config.yaml
num_hidden_layers: 18
hidden_size: 128
d_expert: 80
d_shared_expert: 64
hidden_act: "squared_reglu"
router_score: "softmax"
normalize_top_k: true
routed_scale: 1.0
lr_router: 0.00153
norm: "layernorm"
tie_word_embeddings: false
optimizer: "soap_variant"
batch_tokens: [65536, 131072, 262144]
max_seq_len: 512
Below are experts of layer 10 (counted from 0) of a mixture-of-experts language model. Rows are named router (the router's row for the expert), gate (a neuron's input weights, with its number), up (a neuron's input weights, with its number), down (a neuron's output weights, with its number) and show model dimensions 0-127. Each number is 500 + 50 x the weight over its row's rms, rounded and kept within 0 to 999. Numbers have three digits each.
After each expert's rows: "comes after" lists some tokens at least twice as common just before its tokens as in all text; "comes before" lists some tokens at least twice as common just after its tokens as in all text. This comes from a sample of Wikipedia text that the model never trained on. Tokens count by the router's weight.

# expert 110
router:471525570553489430545534509518418555467535456557428453461435462565605518532479421560517472449461461524588404481486494450542473518490395436444535466449472552554504428509498502512501472430622467556486557519529470544407594457471503560507551465624465478461524434444416492570534554573509537522491426512458466552565458573503493473453563436499433494476508550494511471581539480512472565483606
gate0:465483438478549513566574549507468494547541411484503554403572412575463512460450439453395558515459501521506532461489456511662516586489487525559508555476548501503503541492496428452515498453495525520550513603442574554522521536535465490560551479559469569510593571442487518538555535492447522542425572553622459476501572560496552510467522471563443630557530482447549472555472483575473509537484
up0:489478493451484495539493589577486470474581455533520563462500469528547482511522544458520541569495447545463526461509474460467622407433617620457516558519506383508471542522488438489465522464578467503453466474485462468565632378592655550417467436509514554475516488428517522499498421502527490545481531560542509548555475563444496518431508473431522476487541491476503583439487496491447563466522
down0:550475491491534499527594490462512395453559541578493578467513535356513515475441536436479536466553509534437581534452507476542567525460459441441455509448518434412601506514423479475454500497494454450570501493530492588507540377457562501507524505469465520491547518521613566421525485499490514513451591462580463460474458562455577532551501570584508519514526592419482557496463491451520429488386
comes after: " the", " The", "The", " a", " railway", " football"
comes before: " of", ",", " in", " was", ".", " is"

# expert 15
router:560482393481491415470544511536504552528416421524475567476474544456503417477570476510590457570506435532480504504466534561466547474562564447438447493524424561477452489508398548409442477533528589563578456461417460441437514519486617475458533540460548545573485532513497475477456487537492582524448551446550503517433488460572483514485414574523493561452553481539433508533584516565495574394534
gate0:587515568629476512487447647525522465397457451600555575437534472456460524504486491560463505536469588555457520443486471503522577463523491406576507439537516522462558473509407524402493491467483486576467412438468428491454460526503497439457509424468497487442473547528436549498508468430555474505548554521510544502548493608522504582487489547490490541501497458591492543561364535535503494431511
up0:510564437402464520573467557583494474414525553549494486473422493437495470492568498496511553574516509564483577430469497499439533436486413411513523386506489516369514465460383466506445582521410474510460491512471470504559525547418484505517446441497432481440529507597467483551526489428487427433367468588441465507485487532467490565486449566517490556498515468454508504440461420557456522440477
down0:399479520533463538419444488489409510514468421507522477436481616505487529582497453479524492414412499545529398538568428470486478495412612469457468445465483491587565555456427529527460461503506546479475510597574488463456551608525579481465458505524511605503556525505488504520500576542490568493550390486520442505576481479464454507430397480463508578511505480514463593478569566564494493467483
comes after: " |", ";", "6", "3", "4", "5"
comes before: "1", "2", "3", "4", "6", "5"

# expert 9
router:546512426544490585553553567535489531551482581508536498569500463505496446474566610541440557532512551458457546460506422512567546546596505569482446531463485458522504546391489587521455463514509480472427479514507423515500466545468561443437508540427541582490573479494569405477486472433480470481420465575490455582444483424489477592454547608538446552524453537526485585545522424597474488426515
gate0:563394506428546448531569450550485466419387514520484428415528495472530556442410543440471540478515436517613479447483528479411478573434587542465538501488497469423498477493499517529410484546535534454501461448452498474482513552428499469493493601443476569458539550523560480517541608454438487459546594546492548489575587525477433444446455560470542658509474514460480514511499539540464489508489
up0:506502510546481438594441497477437538529508571553480495532440547521548480551489389446441554488527538587592544507536435584583534488493465447426438520537516457505469532472439489517567432532466529534516469514425541504426462548510562461607487596504493567565460503465443574515502576390532448431518440518624463471397424468550540541491518433422526511394511589487492555530503508524498524522494
down0:491523538541468509509571535487542450406492528479512486492464517490551611542553458454505510441515534384433468587579431497446513618508501593536531512538430532445484508469549469465517437512416466423442460496432554405550520466546495522503481483486524452481475538516503429487535489563538628527531494499537468511486571470548541572454412529506570570541418440450616508577535517600478595426515
comes after: "1", "2", "season"
comes before: "1", "0", "9", "2", "8", "7"

# expert 20
router:472516419477407421582536487474576516421448598500523549515433443562596425494481436518472432410361401499496538525503505448552552436543483499544497543443467458510475586510440522527516519512507586520543564530545468540486529581476441497479449556477574597434505444493469492549448407447529489508504479486455489485460429482556567551541525462488497429491554516423529514481462516572521467360502
gate0:447406540577504463514497509374564534473390434524477529598535481490574464474465482507352525450478481504483602545469509538440484446550466525463503587566488457413490539499499464564545477442466517435511502538492524553538492559511518425437479475410568463460390571465511521571469515539504491491517475439575541457491438602545440521482478486505563466634524492494579504503461510471521400441489
up0:527524486473441558483406518532453521411535522531455427497543483462479494427415453575480480503537480550399482523468514558372456538465520501467493554396469426466473564507448509445545592597466564482502410587415512509453515427428447445504460532622537524566472552489436516491441490380551491477494527500557482480627523478447494457441524568457522556507561543499538474422458502508536526535507
down0:581605459460544446476414598395499458534473466511492516463509574454450473568439497482504524506445515455508459544587424416599529442528554563558454521538509567552578525549595467479513425490483564487542508540554428502502492535506549605451488406484500485490508442487559449513465496451396560569483453561476494380519526460492546546498510426544482487455469393544483470418487490463544589490491
comes after: " in", ",", " May", " October", " September", " In"
comes before: "1", "2", "3", "rib", ";\n\n", "ordin"

# expert 127
router:451523570479515453395514574518492540537429416447433526462442524450488547457461529438443472535576525516548509458431599584434473525410555479533490443468577554498415531573534526447479520551535545482478481520518488387509551588553412526555569521532539467366432547545475462500525520626522477589484431509548498404464512531552553507427562486493490498487566424515486512508511457470530485568485
gate0:495501503493501533609537492489535561534511511536370468456471455420472436490589449496577410437433496555514493545466515450617559487510453506542490495533410558545514511485441537411477479591424507482413508489459435429460472443414569616589488563486514509502522526610544515546499442516505493490492527468593472502425483550498479488454430568525510455516478519438393441448569460550579487518498
up0:553557570508554511422555425474540439438605530450489417588397500511529471512489480600574539451523452499420558584486555468499510385519497535549464557543532469484527480432477433479544500603489443533610524534473479531527474529497484457537446565515552521524545439453545518405537561442544440591510505529563515509486523497515511495432531494566551530492555444520525559550463654476554429498520
down0:602580449483496481515480502447461521569527573509462415546464474474404571459620530540521462430377485514526473534504455409528497413515544405486508475484442538549507638521476492399493438493410506543464505505563419457450377545479492534556541535551543530519472474459551467495539530390453530560572435517505513523476529495486545473498519455574544504408469498532572528579507513451441499531527
comes after: " ", "–", " |", ";", " +", " ("
comes before: " |", "0", ";", "3", "–", "1"

# expert 7
router:531494520520529503475519501432471564595417517522476582458476533462530537506520553472457517438424520471516468435401456554516476426590503525476478514509497519482550518479491435560473511360472458557459486563550397492438440571556574488547564596498567539492588432562517532465561505569501469494495436488460397418495501455539392506593574511548552483546547452479590492426535577460461495565482
gate0:523505489549466512467493467453488505589524478462457543551446473400493503529544512545535630539535562522418517503503525487483477402511472442628514660412575529497505551442413483436484448495533454516482469553566520470535403432519501486513534522499494513520569523486558507511506640575473447485476608541549500500507458509605476505563423513446450537480557519448544458559427517445574439468548
up0:511569490494472477482419531560442515519592361506567550394441566515421435482502568492455393436562409461557479501499496533517433524433551439483487423557421449534525490495559499502488529547495458549575509473429430536534497440491446538433506513478456598456472432497518493519528440537518436494533535497528501566542518518434522504450404537403425577444436557615494577481481495465477508537471
down0:465495597414460485599492463469538470443412467471504448508513632489414467540465521575473481462544506428593539536526529525535464529520491460532555511585538550462522477446548510482518559440421511520451465525537461541473478391415422507507512486389418496445500461519601524560547521499445486492406440420478496493531543559542615523451507467508503410449405465542512583464440493441563534475494
comes after: "2", "1", "9", " ", ".", " ("
comes before: "0", "1", "6", "8", "7", "2"

# expert 43
router:537563497543481547464550446441387547528579512478516595505595482471432441490549478501592461527462547427562544435548479559506602528612548531516414440474495521411478474521535503513485433486438448472531516462465467448446464514483453456502561564536516467472508405557532408570529521387503526505440543479498477492501501395523560390448532533467480412491565462508501465394553492492599504498497
gate0:547463473441483457468498477449478515412538492570562553506523546456485517367459433458469491560399596523534478563503535558469556454467502424486530503453492503489516533506530515560470590579523534504562539528498462536489458435495552475472599587569467435501405371531579530515578531395457474502435522508373498505502490505467558462522481522456635519495495544481467496529557603493401477504487
up0:458515470491618573572499527479456585471472547480532470452547516451452541438485601452555485548436454465492493510592489477480543498579508487564518522519504514503588535453555489501408577487475559476509483492472497532476536448510391627512442573533491590465563620512429549495518564592422528452438459563484534479519534537549577507557515530518487499443461387473543600499553496475493587504586
down0:494464512573515445529429593483337538591397556486524514515393453412485636474522528511554465451541557438506478550499411550484545456506493492542423464620573505517557498488529537556502445441486513525563515466500479502560539496522596559519529553595381583515493526533455465470442477516454538480558631525527490485512513492572519455514539547506469474497512480501572467514538532524510502554535
comes after: "2", "1", "3", "4", "5", "6"
comes before: ".", " |", "–", "0", "°", "th"

# expert 72
router:441500464592533504483573561492467523542539510508401487553502482529604537409578462594491406600593473486568595495559480532537420512551584445418475443537445514528466565464559441472470459416438534505449406461525438540512512445481444547417499508531466497481459528492554461478523577606467558515447544523497482516500570441484549547430504474432447531467536446435522526538530480479497573435433
gate0:392498452515564600478469470484401518513469531533454465503503575489545452483634511473523518464621493513412561493512547472550492514609542491605536545437419517538520473448506448472413529455454503525528460524455398541538426477549526519515430382509486462467586479444462458469431558570447524486516470469501467459425570541516501507584539496564624495541527466476598506497532486470463453463495
up0:505544554541445516440542433499437481551571503467527472467463579565555545512504494509471506488485416418525523551485546453485546493481411586454411528440459545453468456470448616515506486446456446452547462421391429522568502595561523489483460480509501531404573479475566514458474587548514435479461534607522378502528453463512513460516431496478504561506389544464515393528509605497543466451506
down0:593508503513543487543484553487527507491575373578432427513483396424612514462480485458534538489575560462527520504505487533454531452428564447532509571476471503542442572485565437503515487545399493487500402539537521533479587433505549534473486434463593493523576516560589422534501434495484438483465447481454623571466518496595474434465532495458476525516489498509504474578598409491444561505516
comes after: " a", " first", " the", " his", " two", "'s"
comes before: " of", " in", ",", ".", ".\n\n", " to"

# expert 60
router:482547502487510488535460571508496517501468462504473474573443495510524506410406475556528521585478389442484430465515553521523442475552510422477483462537454499537490434430510549440488489512534462499497460471438419563470491425562630558548514397516506420579426412518522450599513595417548559474438564513589488520469497604482434572463536620468474530487423494480503587535508527488505561511540
gate0:523491558564494533514501436522447435453487472416425411494485616424458496594415486484507532628522427383433520497535461497472462588501465433515480484520531555536491499528483549409543493489489468433509560450476470466501431482488528534561473505511503514434473489473450487485427461534487475455439499496428368526649479482525455511349555473561540503492461472517488533486509499506560431491614
up0:409467494461472477515580476489479502471469451482491450520402504438488528558580553531572513499544507555494521498478456485564518441436430467584440556553521391484528472576411542415491549552544465502562599515396532503618479514530553508501489460425435459528544501555457562463591460461571511519464552438488530529508528479428570457575504539633459452549491484498582438502456419468568500540561
down0:527442454481479541443532454454474501585500497477480456515451488562543563539584474487438434528596495476602474542539472641460515542409424401485480516523527472479525500530504519534519402457552462581545550454554464597446461448439528442457524547410560510478620517546513536454484548543535471476580549439451502516471449539479575482439517518527549537542465454485589508524455424581583441511581
comes after: " the", " a", " The", " and", "intend", "'s"
comes before: ",", "'s", " and", ".", " of", ".\n\n"

# expert 30
router:459591463498450437559566473419590490446417562543426495545503446517565573484462547578525494447558462510388466503472566607434559431579577457563511442470482529482493545481434535506591507527466449495564500484558542443447555514563549470426440567587493501546476515573501426455495535535438536583497523515571462426433520432515556519571557431487498523529516451436509495539457477499420458518508
gate0:421486519462546550489424406504575495476506551485542416504470424474542441513570512504553502420495492477489576462514492528345419409546514498437465537493477477460433438487507430479569410471504514492539531439482455492438371456495518527448466407525435557523440381480565477453531532590469526470496502500547604504462573500500510511476446502528491457489610506483458523538414499472456472499626
up0:416496582498547461547521457531528486530469432542529460499520393431471493570486485505443358509443494465566543560538582542478429487447608484610453568461573558483475459465551424348496490483460544609457517566521492461427533533464533488539513493460451508487449427561613492509474552535495529505443513546469554494467482493490505496535495499499491418436559563419480413475578494552547495487548
down0:517491519507536542449553562498500535408469498495464467458500484442565455353501670497573442489477429478480518594484478515523454548437451508469482513475550526585501465489476547470523499443475479518502527592484517440589551457508448452412483510449442476532512430478586452576455417514490508493487586497476529509482685489480484511531464498556497504513499487494382495516540510490512429608611
comes after: " |", "|", "-", ";", " the", ":"
comes before: "2", "1", "3", "4", "5", "6"

# expert 32
router:500426581462469515461466491495594466444531539530458498537599482530580535481492402529411500434509551573461490515502567516536467471519510417575518558560471481571474525550433460412505461485496566550442430450518432614585571519493464440500513462515589555430445578508558390527566554504567461549483468435509573434556487422489497443514591502524448453537495485570436472511478475430456563497496
gate0:522512462531508481518421506569477520586516536542553462438455516413517641448568390505477538474492533465503485573592487522375510433401485508436461559520486528477528471587479450450543537484486441466501525479597521491500605471499434563490539493414479527465451471546512487494533505471444443517557531529399579497578508509558526466467496621622447475560497474532521498482450588479511460471404
up0:558548525560419462493428440549513398473507519567537488530491434457458554490421433502530397478493514507570483499497436555519575579473456564556469493512484480510471536358581508505558548422581536546624583447477509616497492440511569502437508540470511435498494427529413551515480587511542434535471483501505457510420497489498544470426389571536497510489559549445459474499503465543493487490594
down0:508488465464558506499521522630545528431571456492515526540486490442541515543529465459473462386492541478453549504559505481499516497455510608496507449527496510466484497487588506524469558488457505472527531477571545469356510358420489508541549554504519426520585486431631590590489487586427489525484485449471456473463515453445486467502514377458544547466553397466584487485552480616532499511495
comes after: " was", " were", " be", " is", " been", " are"
comes before: " to", " by", " in", ",", " as", "."

# expert 86
router:459535533532543513467459542485514536513489507496555546524593616592449459495554475514583460427453540507547540443434410463500456495518535543452466430424497490547486514500570486494525488532540426542469450545564445425546568556451435462597580548525562468433527533543486557563446563490437464514588443511471495445607562503536460456429560441425593418429582479558507462471455450557491441511513
gate0:447513552548541481594434476531474448553471533509451592518437468487449465621394490421516480496553447506509523482475466508465388482577573501389507410513404583569445596517459436484404552478487490493510480440472521614553513471522432548473573543553516532512476480460455569530540486504543486398502536490495525444442555522502449476490458578431494474504525475492451578511464563591486410497531
up0:561424403560447485482545511528433535501515523493538427436536539528480463447504477521464527584480450427562468496535509439495532617515452538444452628526565481429532453551451515494461512603537550402443450423517597508494375520492436460515435502388527434547481486510512476476458456488482525471518515488479438517447519451552606438471446472378507456516440447506432448413451556494489490498495
down0:510575437452500588656552524437530516531577557612471480362473534523491569531471494512519533544490473531544458452495489499500412404527481522459450516459576438435534437436569576523566494436449501463532486509521495510555507510526434515446534427410526532533579530497428456498547556470500532448526461500541474485489567472476551423516512507615456469501459498385504458443434524452497530383511
comes after: "1", "0", "2", "3", "5", "8"
comes before: "–", "′", " |", " km", "″N", "°N"

# expert 5
router:432517425578520537514604505587433528480504479465456522531452480559581402494464441598554504517519530601524465486513592475500509498472414460508513483483436423550441445494486509509509576391525496551459538561568484554453564498438379488510475586484441500508498535488542420530541419429559575532466503568570521556494545437451504456513430373451479551532500496458538499565581495520486502477424
gate0:443433508519508549468531432475501492558500470553525466456550511480519636488505595607414532409442436565581615492581552519464409475500503558463520493432480428547623511523527563473515602568540437453517512493512482533442481416503428529443510497611464475479534522545435467517446445435412528545507538559580521491535535510503504495443537435522403548537497479498464512474527491434520433548474
up0:452478535514487477486568530486520504538492497467497477542535484487505468541557534376414453515454469540469448448363526510513433505546456571624490508459555508459433471590423482526543502539512365422430403486477525569573463512510555386596552548529460508523494465525576535525526585478510499500477571416520470495503592512490450655538498413498512516475457458554497452534481509491515523568456
down0:460570540514501458543473504489497485512422535492408469388480460475552464560508541499450482448504625448486567540442467471526546541486595457482495522549591417500441454544608484513412493506540435518596582459480528460512543481383484517500484449514511554608450492485509483561542459499527438454433434472489480533395464488416534522494443558543474483528585522426493574535500607530494614552515
comes after: " the", " a", " The", "'s", " an", " World"
comes before: " of", " to", "s", "ed", " II", "ground"

# expert 2
router:565565504480485485496396533412461531533455497543452442475452582588537523510599480455487497577496511454457412434451499460441532408537560503531482468518544506511469463451543526491558392555511472477545568478568459534524543487587461596457519397582461510513435479411513450491454482426549507502518563501394445441508554540588500511491595588499527539471555479503442573512548555488416537524420
gate0:694534473549469486448545477532496589511492465474515533460503546448501563499546417485481525494502486460536497424585528535452476521521587484481540480471471479548535443527419547468492479471536479545558425467641500536481488534511530571463472575556575568525549490540470341450583479539414526533414464543521577546512526482569464526590372502491493538500565517482478485554506453433495514463538
up0:501523447490500473409553477528538537419616528521495476516497412545550517483556464389441518485451511506433489525445434486547488511443504541535590558535486510463590606426396548498547500557570532537538458507554489641520441431504433464571502435479496498462441475459498517499442592509406484543480344449454484515537491527547531458468536435476511584498439465431492477406521493555499464494497
down0:506375544491488454476515425574484489442515534488475558502452418525425501514590450410485516442503538524477492531510546451506527464487525411528550476481485437463502471371370497494580520465493546533467547612453496533470543506506521545513480427507345530557464426573488547458388474547468549570520538436514472528548457475532472570461462485456403567478553544543529445442444587458518532537513
comes after: " |", "R", "G", "S", "E", "A"
comes before: " |", ")", ";", "O", "\n", "E"

# expert 79
router:544554515413594412566458505523522538479491479482502487531503581483472455542481458562464521524533453565444400470523515529474518489652594567510498527463426524442571488517545564502400491504495525385413562500558568560563470574431468499542533468557502417557498418448460432541525491535535568518490447438523525491568473507460413552505471507465542467477515439465598523548535550578554422456530
gate0:509526435440478569358510502430485453513426497549518649525511511454499529524461523480492463575475503495546524511512533573506548475606552475509546471500507413517578565502496473516562570489459535515514508543430421543510516589479497513516438468534573458537403417427515577455525371460535495506512522520450549457515564501480379445539485530486567557472500479447533556467437579444507391574445
up0:545458459367523549397541513570661488534508469467567427466559540452479558513568440464507565505590460495479379491513439477464431414484450512530502438420490527524461505482491473584557458426517514539500531479525528568514466551473609473476470416477439566517525532525461449541517520499506498586513523489468576482407494525481579575549606426548487431452584525475503495448500497463491518506468
down0:530440468513552481418463488585555524461449534497581466415594479499495524429520360481403537507486511493503514424452434567468412491466460496532566502595490545585541421482444504510504551502502497615432482454451483572538572562500489622490473453500589452489493500433360442486459505452548514544564500545482539488549443516467494444405474539516526511500479477451457529472396543544508506552477
comes after: ".\n\n", " |\n\n", "\n\n", ").\n\n", ")\n\n", "==\n"
comes before: "=", "==", "===", "-", "|", "See"

# expert 41
router:430525626494511594558546459526520552447449471444457453574537429557501464484420570446514434554585473459534560454452593478451554543508576413507484499431495424522422486414467540514438499546490550497549521588546461458548496491523533434434467533460557487536537457495474508479550540481471619500602543433462497521465533482538425474445515549510504612550455420530536484519518458454430403533511
gate0:495501506520499542511587556540492505556488420513484524524545385481486491475507423510559511515541519362553525620579525416492635478481522475502492506520457447532456498510460629413495526591510547490499402551590487498510562491551536512490482480541511404499517512517576572494490534491499584480528528493522543494432439543492561440436413462430451529582502428486458605529552522486460521428405
up0:506495542445570507593467510453491449484514574592582485532563447529469462530492526438503497513560528492606478594476544473493591491488477544410472578516459487492424493438520525507531572495512408488520436579487486604532515525546511479436518553492496508514502424473513548426465602509544542413508484494577399498357492508442393505489549529503504441569557490484448511554409401512463486465398
down0:609552554540528522542497426510529558516411500485409545439434565462463512572541520513540540525514489523481532423460481575400464506545501484583508442444679501553442533528424502503473471504556462573526489463442444436493430414524549479489575455424588502515520563521490462518481520513437481484526509531518441551513459476534478539504570481629506526508487457563569480499608454548552576492593
comes after: "0", "9", "–", "8", "/", "\"\n\n"
comes before: "4", "5", "6", "3", "7", "0"

# expert 63
router:516462524544476622587623449552572547488474552428478567579501477469506482427553488536446476585497517487534596475472578491478410483464568481449439523477444434531401462548591532416518534483536485475494415505558437543429466468516456471452509454465543621557455455500485436530461451542575442521520452424443545495451464543514482552501482397477501509484542488502416469418525480496450561561531
gate0:537537582482445452540519502492564468489476520397442484493509475504519518534513394493522429503553476519502460456458520532604516624514481458481496566467590511555425445389516555379497504430380527507546513505562410515496468541528570449481402536526519525556453523572446506446554593549534447554486462501553490462474535471455413508489532616487472443538385520454516479527432550546554515470455
up0:493440433531501469512510508595574458524455484411492429373569550472536485472489414423484504527390480538542413420486526443498449428380589442521495529524455575573522549465474434493480441507566443428490421470445414429517536546468471489483517499448495592485374511518556482477532535501514539498489500444521528559589433393460500479429515562516545569502509459526449472479494539549500472475548
down0:461448506522569503555505509504545577553484549589476433519452598494541430423480389506478575488608542574519470553459518474483521518434430429545417544539546585511539510554539595532501489565571425472459511487499541602473517495541487533511602539603537435497524561562516454443508582480496503473470452476440522589534399522557528506540542524559534483479560451403544468489480534487546445488588
comes after: " ", "1", "2", " on", "3", "5"
comes before: " ", ",", "0", " –", "–", "ober"

# expert 51
router:573543498468541405553438387460505459541443483522453522544434566440573533514545492453483547558567482496409550586559588545475440460437563446601504528510493559495509547475423588449441462545447503459532420476448515492538434476541542447506490512561458448453480518426478388538546484566506554569487532477528539463477458527531549521500489393625545565493446473491446468511576575473499448497444
gate0:574489471490540417515454535516468483544565517486503545469464476489564494542615533414423454430563498569428498583529376511492485447521563503417492505455589492551524506507503478465558489551465529461532548489469501512349461482459498467501495497522469490443459561438429583475550471488512390456500496612502577405574551594543441419523491460542506382537557465556485458518540549505537483541456
up0:472542545553420533437587545550543540483518467624552522636512438512503601488487472499600542546423559491471511454494542465480503506488554425524444510419381510506534591492505461516493572505505465509498563451453491475556510583424457523459455466442494392470507581514416402489478531509474568501571460454495436476521521501390529504504493567449509485546492465519512555421519415470418561435529
down0:428445497508488520540567528539482390493531503474476520497515586583454483541475439549550453472464471477455568553511482466576511535513535522519520487513533544667502444569530509527515486471530529591527506376477498529562494504523487487445498484541461503426489555453545530499405451539422499529453370440500553449538553403368425426436485437522465476462458511545423521424483453498487579392491
comes after: " |", ";", "\"", " —;", ")", " –"
comes before: " |\n", " |", ":", ";", "\n", " |\n\n"

# expert 90
router:512576445468496510528545538407414542440403432484548448537509496544576479448578492580528568423524535462534509586524532558493553555458566460530529567443395490445493509569421424462550539527518540502478547586468516493543553482504445480544473458455497440593525417442437455537489484552500528463570464549584564413499476374487539495473475539530502478527485481627507417544507558526528441447513
gate0:461559547506431552655513452478534528572471442498486553392420480535535486556550527407524458462542491455476511503490567435512437477468502479496469556445510497421486459437502469494506596479536498441496523474500534572638433417497498509457482511504494539533430552482443442541546539500338519513476425434569531492553496461568480521478503364468535481477522525485482501538574497549420464400549
up0:455505500553545454370498425544463481404623513615511500614517570487513459507448518555524518536504505553506543511558482566513547483509504551333509563416545464487527450482483523492503499620487472549454502552478438564453517522525465421475480531477446458539472554484495550470515479480501496564476477530586574580582399513449547522531571530522597529553542537445494531504566533511482551580441
down0:509477580486510466513539494458456423393511525409381568495401470481510475484434536478537507546460467529468388438559469448465405531438478510455492468583614555487445515451559503477481550463511471540506385487422433506495445598505474592467416521434439546490490474548565578510438491474579447498503524510421444551570469523464522501520554549442508465520459474587434505459465579490488515443460
comes after: " ", "|", "%", "0", " JPL", ")"
comes before: "|", "-", "|---|---|---|---|---|\n", "|---|---|---|---|---|---|\n", "|---|---|---|\n", "|---|---|---|---|\n"

# expert 29
router:503519607470497555566535509586575468528525450428435433481420448516438425535484534488437481542435528473438436486514533521533559499464510487547518532467588532434509475507426570560426531534481551492558572517556462461420503538426521569531425573467535584498578521513570472496408410511547410531516443459515467503444403512524561437524433424502475546451494445493493529471510477596534524607413
gate0:590496473496457427524434552548523607540581473451515393480448484544395499520524500540455501486495588490503485537472518423578514537539520567536509486529522539476568448476560434448487503523503428544479588555436494518482546516541446594553447548436450493511494532519538435623504497579565507467484453443628494475393548412560555529541543577503545551427518514514489453430519563483423539448541
up0:521495483546521485530538485560482566492569407503555607559441554555455522476546537483497509431511457583530539571503537487510568525490580460536486495429470474505542460484531386560489573465512541412604364553520543417501529517549577486504447394517597413407522562548469516477536479521475389571582532548484508494463491437540475479450580479467533493539512487489477395458530515584533490537485
down0:441545506441514439552504474464528475475389496454489471385465459519412523539453426419446509576482508533544455536480567533396496572551563498452547498539528418553524590514471505508542510573419494440528479443399488494490514470460525515595532496537535536394557436471541535539470594454475450464468473526529549559431499489522586611457384505600486540562491601459460499514524505444491466481490
comes after: " ", " (", "–", "===", " =\n\n", " ===\n\n"
comes before: "9", "0", "8", "7", "5", "6"

# expert 55
router:537460559595428474575572383383594487509584558520537599465503506578559538439483418472413604526474534494490461467444541469476480531502517491608474498503527472484403444487500448527537529550535464561464580514518425596485539474425538521473517415561564484529465470454442479489484478510483546526544517454458495455553421456530476528528581469454454522466475565450427543543454544564478521589460
gate0:656484480467500452573476453507516403422532555496544509423460531533461483555588492535399521547463479498435452527497504463535465483436471505554474470444527597497534543529463395458489549430521468454512579405472512649540469529386467438569491471505500482438516418435514457446532497517558526477496584453399470514490445463631508532543463468514534467528449456481477431528476507509554446487489
up0:591429469484459515505517433491533533449510493554441529434452549468526548538582598467506497471561515534456455648515540479472472521535495450503503573444551549543547492515476527410529474446443525525500502447396386463541531490372489502519471477493534452566533472358601458525479568512516478456460626508469446475510459435524502494437505533528480508492460479556475357411455519473542461527548
down0:595511488489429496498524472530512398470534506513502617483439530577455507516532451522504493537501494434564487561498542472536577428465377505508378510527525492441499504552564499444481616399535436489485508448424485555564454472441410488512418478509529489437435495488496506438526458538601519500537484495453534509551528452435492425466530359433466450488513482600465585508418489440468524572457
comes after: ",", " United", " New", " in", " of", " South"
comes before: ",", "\n", " |", ".", ".\n\n", " and"

# expert 50
router:516510524582510465487562450433442511499453527590421507489450473529521562576480493450478447505542441537486475557492484520481584504554512501531424583507485555547499567603415415519530421509431498563522491416457465418461544523420410489517529494503500464541507448603474512584462443460505495485452560409434459467549448437533539525568554445591552602512494539448463430504520569478614412508533
gate0:464485507487479452546539470537482485462581514455519488543566498477536488491441424539513521585531515559455511470563466461504474587359543520481510459509367467513572518453428403495580371535448371485477490498561432501603533509415451483491505499524483562514520507542507505596494421413441374483572493476497600483450441487505511476495528451502503535543410511491530513498437495451582478504420
up0:422509506573527529532448518447532487521551486426479557453449479409474496477443526428535493485478434406444565571443463573523491577484459552525569521470555427505534482496501465574418567530541468463538565530483472416522497439517556557434526533508471441566588552491430492525464571464552451408516528524532347579557563454484521548561553523505578390458522481551470498480599516454566528483451
down0:520459394454569504548494528612443518423493572518553530573513474452525494490464505454549405568508524524497404454423422476514467488457463557555487485408383601524485473461495568523484453501565436552512540470413485508520497547561443535410551553507465445506536398454426497536591465481553528486562478505471506479523557419452503420552541538481530513479451497496463470501473400449402472450403
comes after: " |", ";", "|", ":", "%;", " over"
comes before: "1", "2", " |", "3", "4", "5"

# expert 48
router:448422490493479598601486520536473562462439569446480452563438518557534501531478599431475458466506478453549464403472532445523537518502520450502503436476473496516463463561438469521524468552505387609497455458542462489535579551480545413432563609532501431527592414547434484579436473438547476465494524479469560536497563475581437436476477502483484451439515574571535460434499458566420441486519
gate0:520523437509434427498459477564570542572559544404574608493487406442562492453525607546517530482524551449511394587387502489572493466476438512564471565548512467464530515482470522495479482410528589502497530516507474498461511564501443474367514436629489497449444511556462513479508468475492467559509542533562480500526491557550468422430477539483521479474518466527617485491410511520447593474434
up0:534529523394468513435557530568414500553430559532534551453488485540485489533538514506467479441539483550412497467529462535579517408510517571545482475543468642475423599470422433472455513514536486532492461452483544436552451522518469535430422507509433494446548488429506575483432496391556512520536526446537502523497540435513623541393548438574527517525472532555442503438518367489515466478555
down0:540510478541532529527499525594598515564434535428459503555488490465541433504597408429486466403514482484443529512534432587564485559493556516493484570506488513445579502430475566513470443496558538497489525489376559465486448537468437384477445442476522495444410583509422429445556459474429592504485409424428501460513495494499567524523474398516512559448486512474468463456537397447515459491493
comes after: " ", "1", "0", "9", "2", "°N"
comes before: "1", "2", "0", "8", "3", "4"